Weights of a small mixture-of-experts language model, trained from scratch on English Wikipedia: 52.9M parameters, 64 SwiGLU neurons an expert.
Below are experts of layer 3 (counted from 0) of a mixture-of-experts language model. Rows are named router (the router's row for the expert), gate (a neuron's input weights, with its number), up (a neuron's input weights, with its number), down (a neuron's output weights, with its number) and show model dimensions 0-79. Each number is 50 + 12 x the weight over its row's rms, rounded and kept within 0 to 99.
After each expert's rows: "mostly gets" lists some tokens that are sent to it at least half of the time; "comes before" lists some tokens at least twice as common just after its tokens as in all text. This comes from a sample of Wikipedia text that the model never trained on. Tokens count by the router's weight.

# expert 13
router:39 56 59 51 65 36 71 54 27 48 64 38 62 40 45 65 32 61 52 52 51 53 50 54 69 57 73 61 47 29 53 57 57 23 65 66 48 34 63 55 57 43 65 73 40 69 42 74 73 45 34 36 58 46 63 34 46 48 54 48 56 37 74 65 55 46 48 54 54 55 60 52 47 40 51 27 60 42 37 50
gate0:40 58 52 35 48 42 36 54 22 58 40 54 60 45 54 50 34 50 58 51 40 62 69 69 54 57 63 56 31 39 46 47 24 28 56 40 51 44 62 79 43 38 67 50 37 59 41 61 64 65 20 93 36 60 50 44 43 74 46 46 55 41 64 49 44 40 38 52 56 64 50 27 59 56 44 38 46 31 46 32
up0:76 41 41 61 69 43 50 31 35 54 48 51 53 56 52 43 41 24 62 47 51 51 52 62 44 37 38 57 45 30 41 35 69 58 30 64 38 47 64 90 54 53 50 42 57 34 52 53 57 74 48 80 51 54 36 54 32 54 58 51 49 42 33 42 43 60 52 45 57 67 44 59 59 83 58 37 45 38 53 27
down0:51 48 38 33 69 41 36 26 61 40 46 50 49 63 50 30 45 59 54 45 47 65 62 50 55 53 72 40 40 52 51 49 48 39 36 63 40 61 60 75 31 46 29 66 46 46 63 48 45 38 35 76 39 57 45 76 59 47 59 41 44 47 38 29 56 42 43 51 62 75 52 44 72 64 29 50 46 39 62 49
mostly gets: " also", " not", " that", " which", " can", " would"
comes before: " the", " a", " be", " was", " as", " to"

# expert 39
router:57 46 43 45 51 61 41 43 33 42 52 59 59 59 57 52 36 45 70 42 29 57 39 47 43 38 56 31 42 64 58 33 59 45 62 64 53 48 37 48 48 56 47 49 36 42 59 77 43 40 37 40 46 53 74 43 47 54 37 44 51 44 63 58 49 55 52 44 60 54 66 44 42 56 67 28 46 74 27 49
gate0:62 61 52 47 49 71 61 56 67 45 59 63 17 37 68 59 42 49 53 60 62 52 24 51 53 39 39 74 48 47 79 58 66 56 57 56 53 23 54 48 46 46 64 30 27 34 61 30 55 43 59 48 49 57 59 36 60 51 35 34 58 44 42 51 52 52 48 42 86 51 39 61 46 43 59 60 42 58 68 38
up0:51 53 25 57 41 55 51 62 51 51 46 50 16 34 60 63 43 34 61 50 74 60 54 54 59 46 24 72 65 59 80 56 51 52 73 60 48 48 33 60 39 53 42 47 37 48 55 35 55 47 54 60 38 58 45 70 61 56 48 64 61 48 40 35 42 62 45 42 48 72 48 59 47 34 68 60 64 50 59 33
down0:50 76 55 44 69 51 59 43 67 41 47 50 51 39 37 38 59 62 41 26 44 54 56 52 54 40 43 65 52 49 41 52 39 60 45 49 49 18 47 62 53 60 31 27 39 60 67 53 50 38 53 39 51 71 36 39 52 54 46 53 65 64 59 51 52 65 48 40 57 59 67 57 46 74 44 39 41 50 62 31
mostly gets: "000", " 2007", " 2016", " 2015", " 2019", " 2009"
comes before: " |", ",", ")", "–", "°", ";"

# expert 29
router:33 50 56 47 48 39 52 44 57 43 49 68 43 59 44 42 38 71 40 46 36 69 60 26 38 46 38 56 47 34 63 72 76 56 53 49 59 44 30 29 50 35 55 43 58 40 49 62 50 35 38 35 54 33 53 48 67 46 25 27 51 56 64 56 48 62 56 50 51 37 45 41 23 49 80 43 55 41 54 54
gate0:54 62 53 55 71 59 58 50 66 33 43 73 70 47 29 54 40 56 60 38 50 63 74 67 45 37 48 36 48 56 36 26 42 59 33 56 70 28 35 48 44 65 51 51 56 56 53 63 64 39 43 53 73 57 58 53 46 63 75 29 64 69 48 45 67 28 71 49 58 59 65 49 56 61 53 53 42 57 22 50
up0:34 39 69 42 40 30 42 52 39 72 58 33 32 51 53 56 56 59 22 48 50 33 39 36 40 63 67 48 53 46 46 50 42 43 36 40 51 53 41 48 85 41 44 44 41 52 55 55 49 54 33 49 15 57 47 55 80 34 24 73 31 39 65 52 32 60 14 37 35 58 38 63 65 69 52 57 44 56 58 45
down0:48 44 52 53 62 59 58 39 61 60 55 53 32 51 53 51 58 32 45 64 59 45 39 60 64 20 62 83 26 47 50 52 49 66 53 51 44 59 59 44 53 54 55 59 60 34 49 56 28 56 54 31 39 42 54 36 43 56 44 63 43 34 63 48 42 45 62 56 61 63 27 40 29 41 48 59 55 50 57 54
mostly gets: " |", ":", " —;", "):", " Best", ");"
comes before: " ", "\n", " 0", " 1", " 2", " 3"

# expert 7
router:40 58 48 50 31 42 41 41 56 32 45 42 69 57 59 56 28 67 43 44 44 38 43 38 84 67 47 52 55 45 46 41 46 21 53 60 33 45 37 37 55 27 39 60 52 51 51 63 44 42 36 24 74 65 62 49 54 65 55 70 15 55 45 39 60 69 44 25 47 59 57 47 43 59 68 38 76 60 55 49
gate0:67 44 56 71 38 67 57 49 38 50 44 54 41 52 44 41 53 44 34 38 53 48 65 53 29 47 44 56 31 33 54 51 55 48 57 49 53 43 46 22 47 25 44 69 40 32 35 31 63 63 54 48 77 57 18 62 41 43 45 59 58 64 70 72 43 39 40 68 46 49 53 60 53 31 35 48 27 59 61 49
up0:53 58 45 28 74 58 40 49 43 80 65 51 31 43 48 27 60 43 60 56 76 48 36 63 42 57 24 58 67 46 76 50 39 68 62 66 53 52 70 59 61 67 59 50 54 59 47 53 50 48 49 55 41 46 56 54 46 37 45 51 46 82 43 55 53 47 57 53 13 43 30 52 52 46 34 83 44 57 39 53
down0:52 58 53 32 63 54 64 75 37 68 32 35 37 50 45 16 61 57 40 50 61 61 54 58 56 75 46 58 35 32 57 50 64 65 54 37 48 58 37 47 37 58 47 43 70 72 46 53 45 33 41 61 48 44 71 51 58 46 42 68 55 54 46 47 54 61 45 65 30 43 44 63 46 39 49 61 29 33 57 61
mostly gets: " 3", " 0", "2", "1", " 1", "0"
comes before: " |", ".", "–", "%", ";", ")"

# expert 28
router:48 45 46 47 45 24 40 47 62 47 28 46 44 51 29 43 49 54 41 47 51 60 37 20 52 60 27 53 53 39 57 69 63 62 60 53 59 39 38 34 57 41 51 65 48 32 47 53 43 41 37 23 56 39 52 42 55 57 32 23 31 71 59 69 50 46 50 58 57 44 48 43 31 51 77 45 41 43 59 68
gate0:33 52 47 46 62 53 53 62 51 36 47 39 81 46 51 43 49 62 62 52 65 46 42 55 52 58 65 72 46 46 53 46 62 34 39 63 61 34 34 49 49 39 49 41 27 50 49 65 65 52 57 48 65 50 70 71 47 54 43 49 43 36 64 61 37 41 47 46 45 39 67 44 45 69 56 48 57 46 55 38
up0:36 48 50 43 38 33 60 60 57 63 72 67 52 74 43 30 60 49 64 68 46 28 40 60 64 61 53 42 47 53 51 57 37 56 47 49 66 75 56 47 62 53 54 59 48 52 50 33 55 76 29 60 76 56 55 49 64 37 47 74 55 66 30 40 49 42 35 56 41 70 60 45 28 35 54 71 42 43 51 65
down0:66 36 57 62 72 46 52 28 37 34 42 64 54 52 44 45 28 47 60 47 56 48 41 44 44 30 58 42 34 59 51 40 36 47 70 63 50 38 49 50 51 41 33 59 44 66 42 29 41 27 59 53 39 46 44 58 19 56 31 68 50 38 67 53 44 32 56 63 62 59 62 34 55 55 60 17 78 48 27 41
mostly gets: " |", "==", " ==", " ===", "===", "----"
comes before: "\n", " ", " 0", " 1", " 2", " 3"

# expert 19
router:49 58 50 58 45 69 39 69 24 36 40 43 52 57 50 46 59 48 67 26 41 48 61 48 47 46 61 67 50 48 55 61 43 55 61 34 30 39 51 46 53 53 32 60 34 58 27 52 28 43 44 50 46 56 55 46 40 54 51 57 49 87 54 63 69 49 42 44 49 43 51 47 36 60 49 43 40 81 35 65
gate0:31 65 51 38 60 43 45 36 41 44 57 57 48 61 58 54 57 55 54 50 49 40 58 41 49 38 54 47 39 34 61 62 31 63 58 66 76 38 55 46 65 44 67 53 39 43 28 39 47 39 58 49 55 61 56 59 52 33 70 24 49 36 45 70 37 61 57 55 40 61 16 36 42 40 48 61 41 71 63 46
up0:44 54 53 49 56 46 65 42 34 34 41 36 53 60 50 71 60 44 55 41 35 38 72 59 43 47 70 45 44 42 49 66 55 55 63 47 64 40 41 51 42 48 63 52 50 42 49 45 83 54 38 54 46 34 49 66 49 33 71 48 53 42 40 56 48 38 58 66 47 68 64 50 47 16 36 71 59 65 44 51
down0:23 36 46 47 32 67 58 81 59 54 41 55 41 44 50 62 35 41 45 43 47 47 50 60 42 63 65 50 47 45 66 36 36 67 65 59 61 47 60 61 45 64 29 50 49 40 33 49 58 63 45 55 50 43 35 53 60 27 34 68 59 56 68 43 59 46 68 59 36 24 55 78 86 32 37 46 25 30 69 76
mostly gets: " used", " built", " released", " found", " published", " show"
comes before: " of", " in", " to", " by", " on", " and"

# expert 12
router:49 50 59 52 47 22 47 43 26 55 40 60 44 68 35 66 53 48 55 36 43 36 32 52 76 34 58 39 49 49 65 44 48 56 38 57 56 51 36 56 60 59 64 43 45 46 44 54 58 19 39 49 47 68 41 41 61 36 37 44 44 40 48 55 43 47 30 33 47 47 39 41 53 26 43 35 65 65 39 43
gate0:47 70 55 60 39 63 57 54 19 77 67 45 50 58 38 50 46 56 28 52 66 48 67 68 67 36 52 58 59 40 57 48 90 37 33 59 75 36 48 37 53 39 60 47 47 46 33 49 31 54 46 34 31 59 36 57 55 46 50 29 36 27 74 54 50 57 47 43 64 43 53 63 56 65 64 39 37 49 50 64
up0:64 45 69 56 36 57 42 39 45 67 32 68 60 78 41 57 36 56 45 58 51 74 54 53 37 61 53 54 52 63 49 58 63 62 34 51 65 40 65 47 56 54 55 48 47 47 48 36 22 12 74 25 54 56 72 62 51 54 62 55 40 23 66 51 61 49 31 45 61 34 41 51 49 64 37 50 59 62 49 46
down0:39 31 45 66 53 49 24 70 55 51 52 58 56 50 48 67 45 55 49 40 51 34 65 59 41 60 41 61 48 66 52 29 49 46 59 23 26 30 53 42 55 37 61 63 50 47 45 41 43 52 58 52 36 51 48 65 51 59 44 57 57 38 37 59 40 30 53 40 35 30 66 51 68 40 41 31 63 58 41 53
mostly gets: " years", " year", " February", " November", " career", " December"
comes before: " to", " in", " of", "–", ":", " as"

# expert 35
router:54 55 57 52 49 47 43 52 42 54 59 54 62 70 52 35 57 72 56 51 29 46 62 31 71 31 60 53 42 41 43 41 34 40 47 59 45 31 49 45 49 51 49 63 55 47 45 70 30 37 60 13 38 51 88 41 49 61 33 41 42 50 42 57 64 58 52 59 50 65 57 52 35 52 56 52 58 43 31 51
gate0:72 57 46 63 48 38 65 37 61 56 58 48 50 37 38 47 58 52 68 50 41 28 41 57 63 50 56 50 55 66 49 51 60 31 47 60 52 47 45 43 44 28 55 62 53 57 38 49 54 43 62 46 22 56 49 49 70 50 52 47 51 49 37 38 52 61 44 32 49 71 47 39 33 58 40 33 58 54 49 40
up0:57 22 61 34 47 54 41 41 31 69 37 52 47 49 73 73 45 50 67 57 50 66 52 51 34 62 38 38 47 44 58 54 48 52 71 31 49 48 56 61 42 63 44 59 51 42 60 35 30 42 27 61 61 18 56 31 25 48 50 53 62 59 66 59 54 52 66 51 56 39 53 50 65 40 64 62 56 55 40 59
down0:53 23 50 41 52 49 42 49 28 56 51 47 33 63 50 22 41 65 41 55 39 47 56 40 59 70 70 42 49 34 72 55 35 37 32 41 41 35 54 52 40 55 64 47 53 34 45 57 49 43 55 51 64 47 48 37 55 41 59 42 28 26 24 49 46 44 41 58 54 54 35 27 29 51 88 57 60 47 56 50
mostly gets: "%", "000", "′", " 2000", "00", "49"
comes before: " |", "\n", " The", ")", "°", "%"

# expert 8
router:37 49 46 66 49 53 63 52 40 41 60 58 58 36 50 60 49 61 52 58 62 45 33 50 49 35 65 35 54 73 35 45 71 38 55 74 26 35 41 25 32 55 46 44 61 48 57 48 54 49 35 35 63 36 47 38 76 45 27 27 38 62 61 41 30 60 48 49 22 54 55 41 32 54 43 29 67 50 42 48
gate0:21 53 63 29 56 52 56 60 36 62 53 60 42 33 46 69 51 57 32 41 20 57 53 71 45 21 68 37 50 53 35 53 30 53 50 63 37 54 43 57 53 59 36 54 78 42 41 56 64 56 53 46 51 58 53 38 53 57 45 37 64 66 59 62 57 39 42 32 44 54 41 47 61 21 40 44 75 44 37 58
up0:45 40 39 38 61 39 55 55 51 39 50 46 45 52 43 62 56 43 50 49 55 40 35 48 38 80 40 41 35 57 65 48 51 28 57 49 61 57 51 34 78 51 53 27 47 45 58 33 52 58 39 77 42 41 43 30 39 64 50 50 45 44 60 56 43 38 46 27 78 43 51 68 67 68 57 41 59 54 46 44
down0:49 63 43 62 51 46 38 63 56 43 66 35 52 51 38 46 37 66 57 31 40 52 52 63 56 59 54 49 56 62 58 39 50 45 35 53 64 54 56 61 61 46 43 52 59 34 52 55 53 45 58 62 48 59 75 52 58 37 72 79 36 48 42 53 71 65 61 59 46 37 47 56 36 52 49 52 51 32 43 58
mostly gets: " to", " for", " against", " into", " among", " with"
comes before: " the", " a", " his", " be", " their", " its"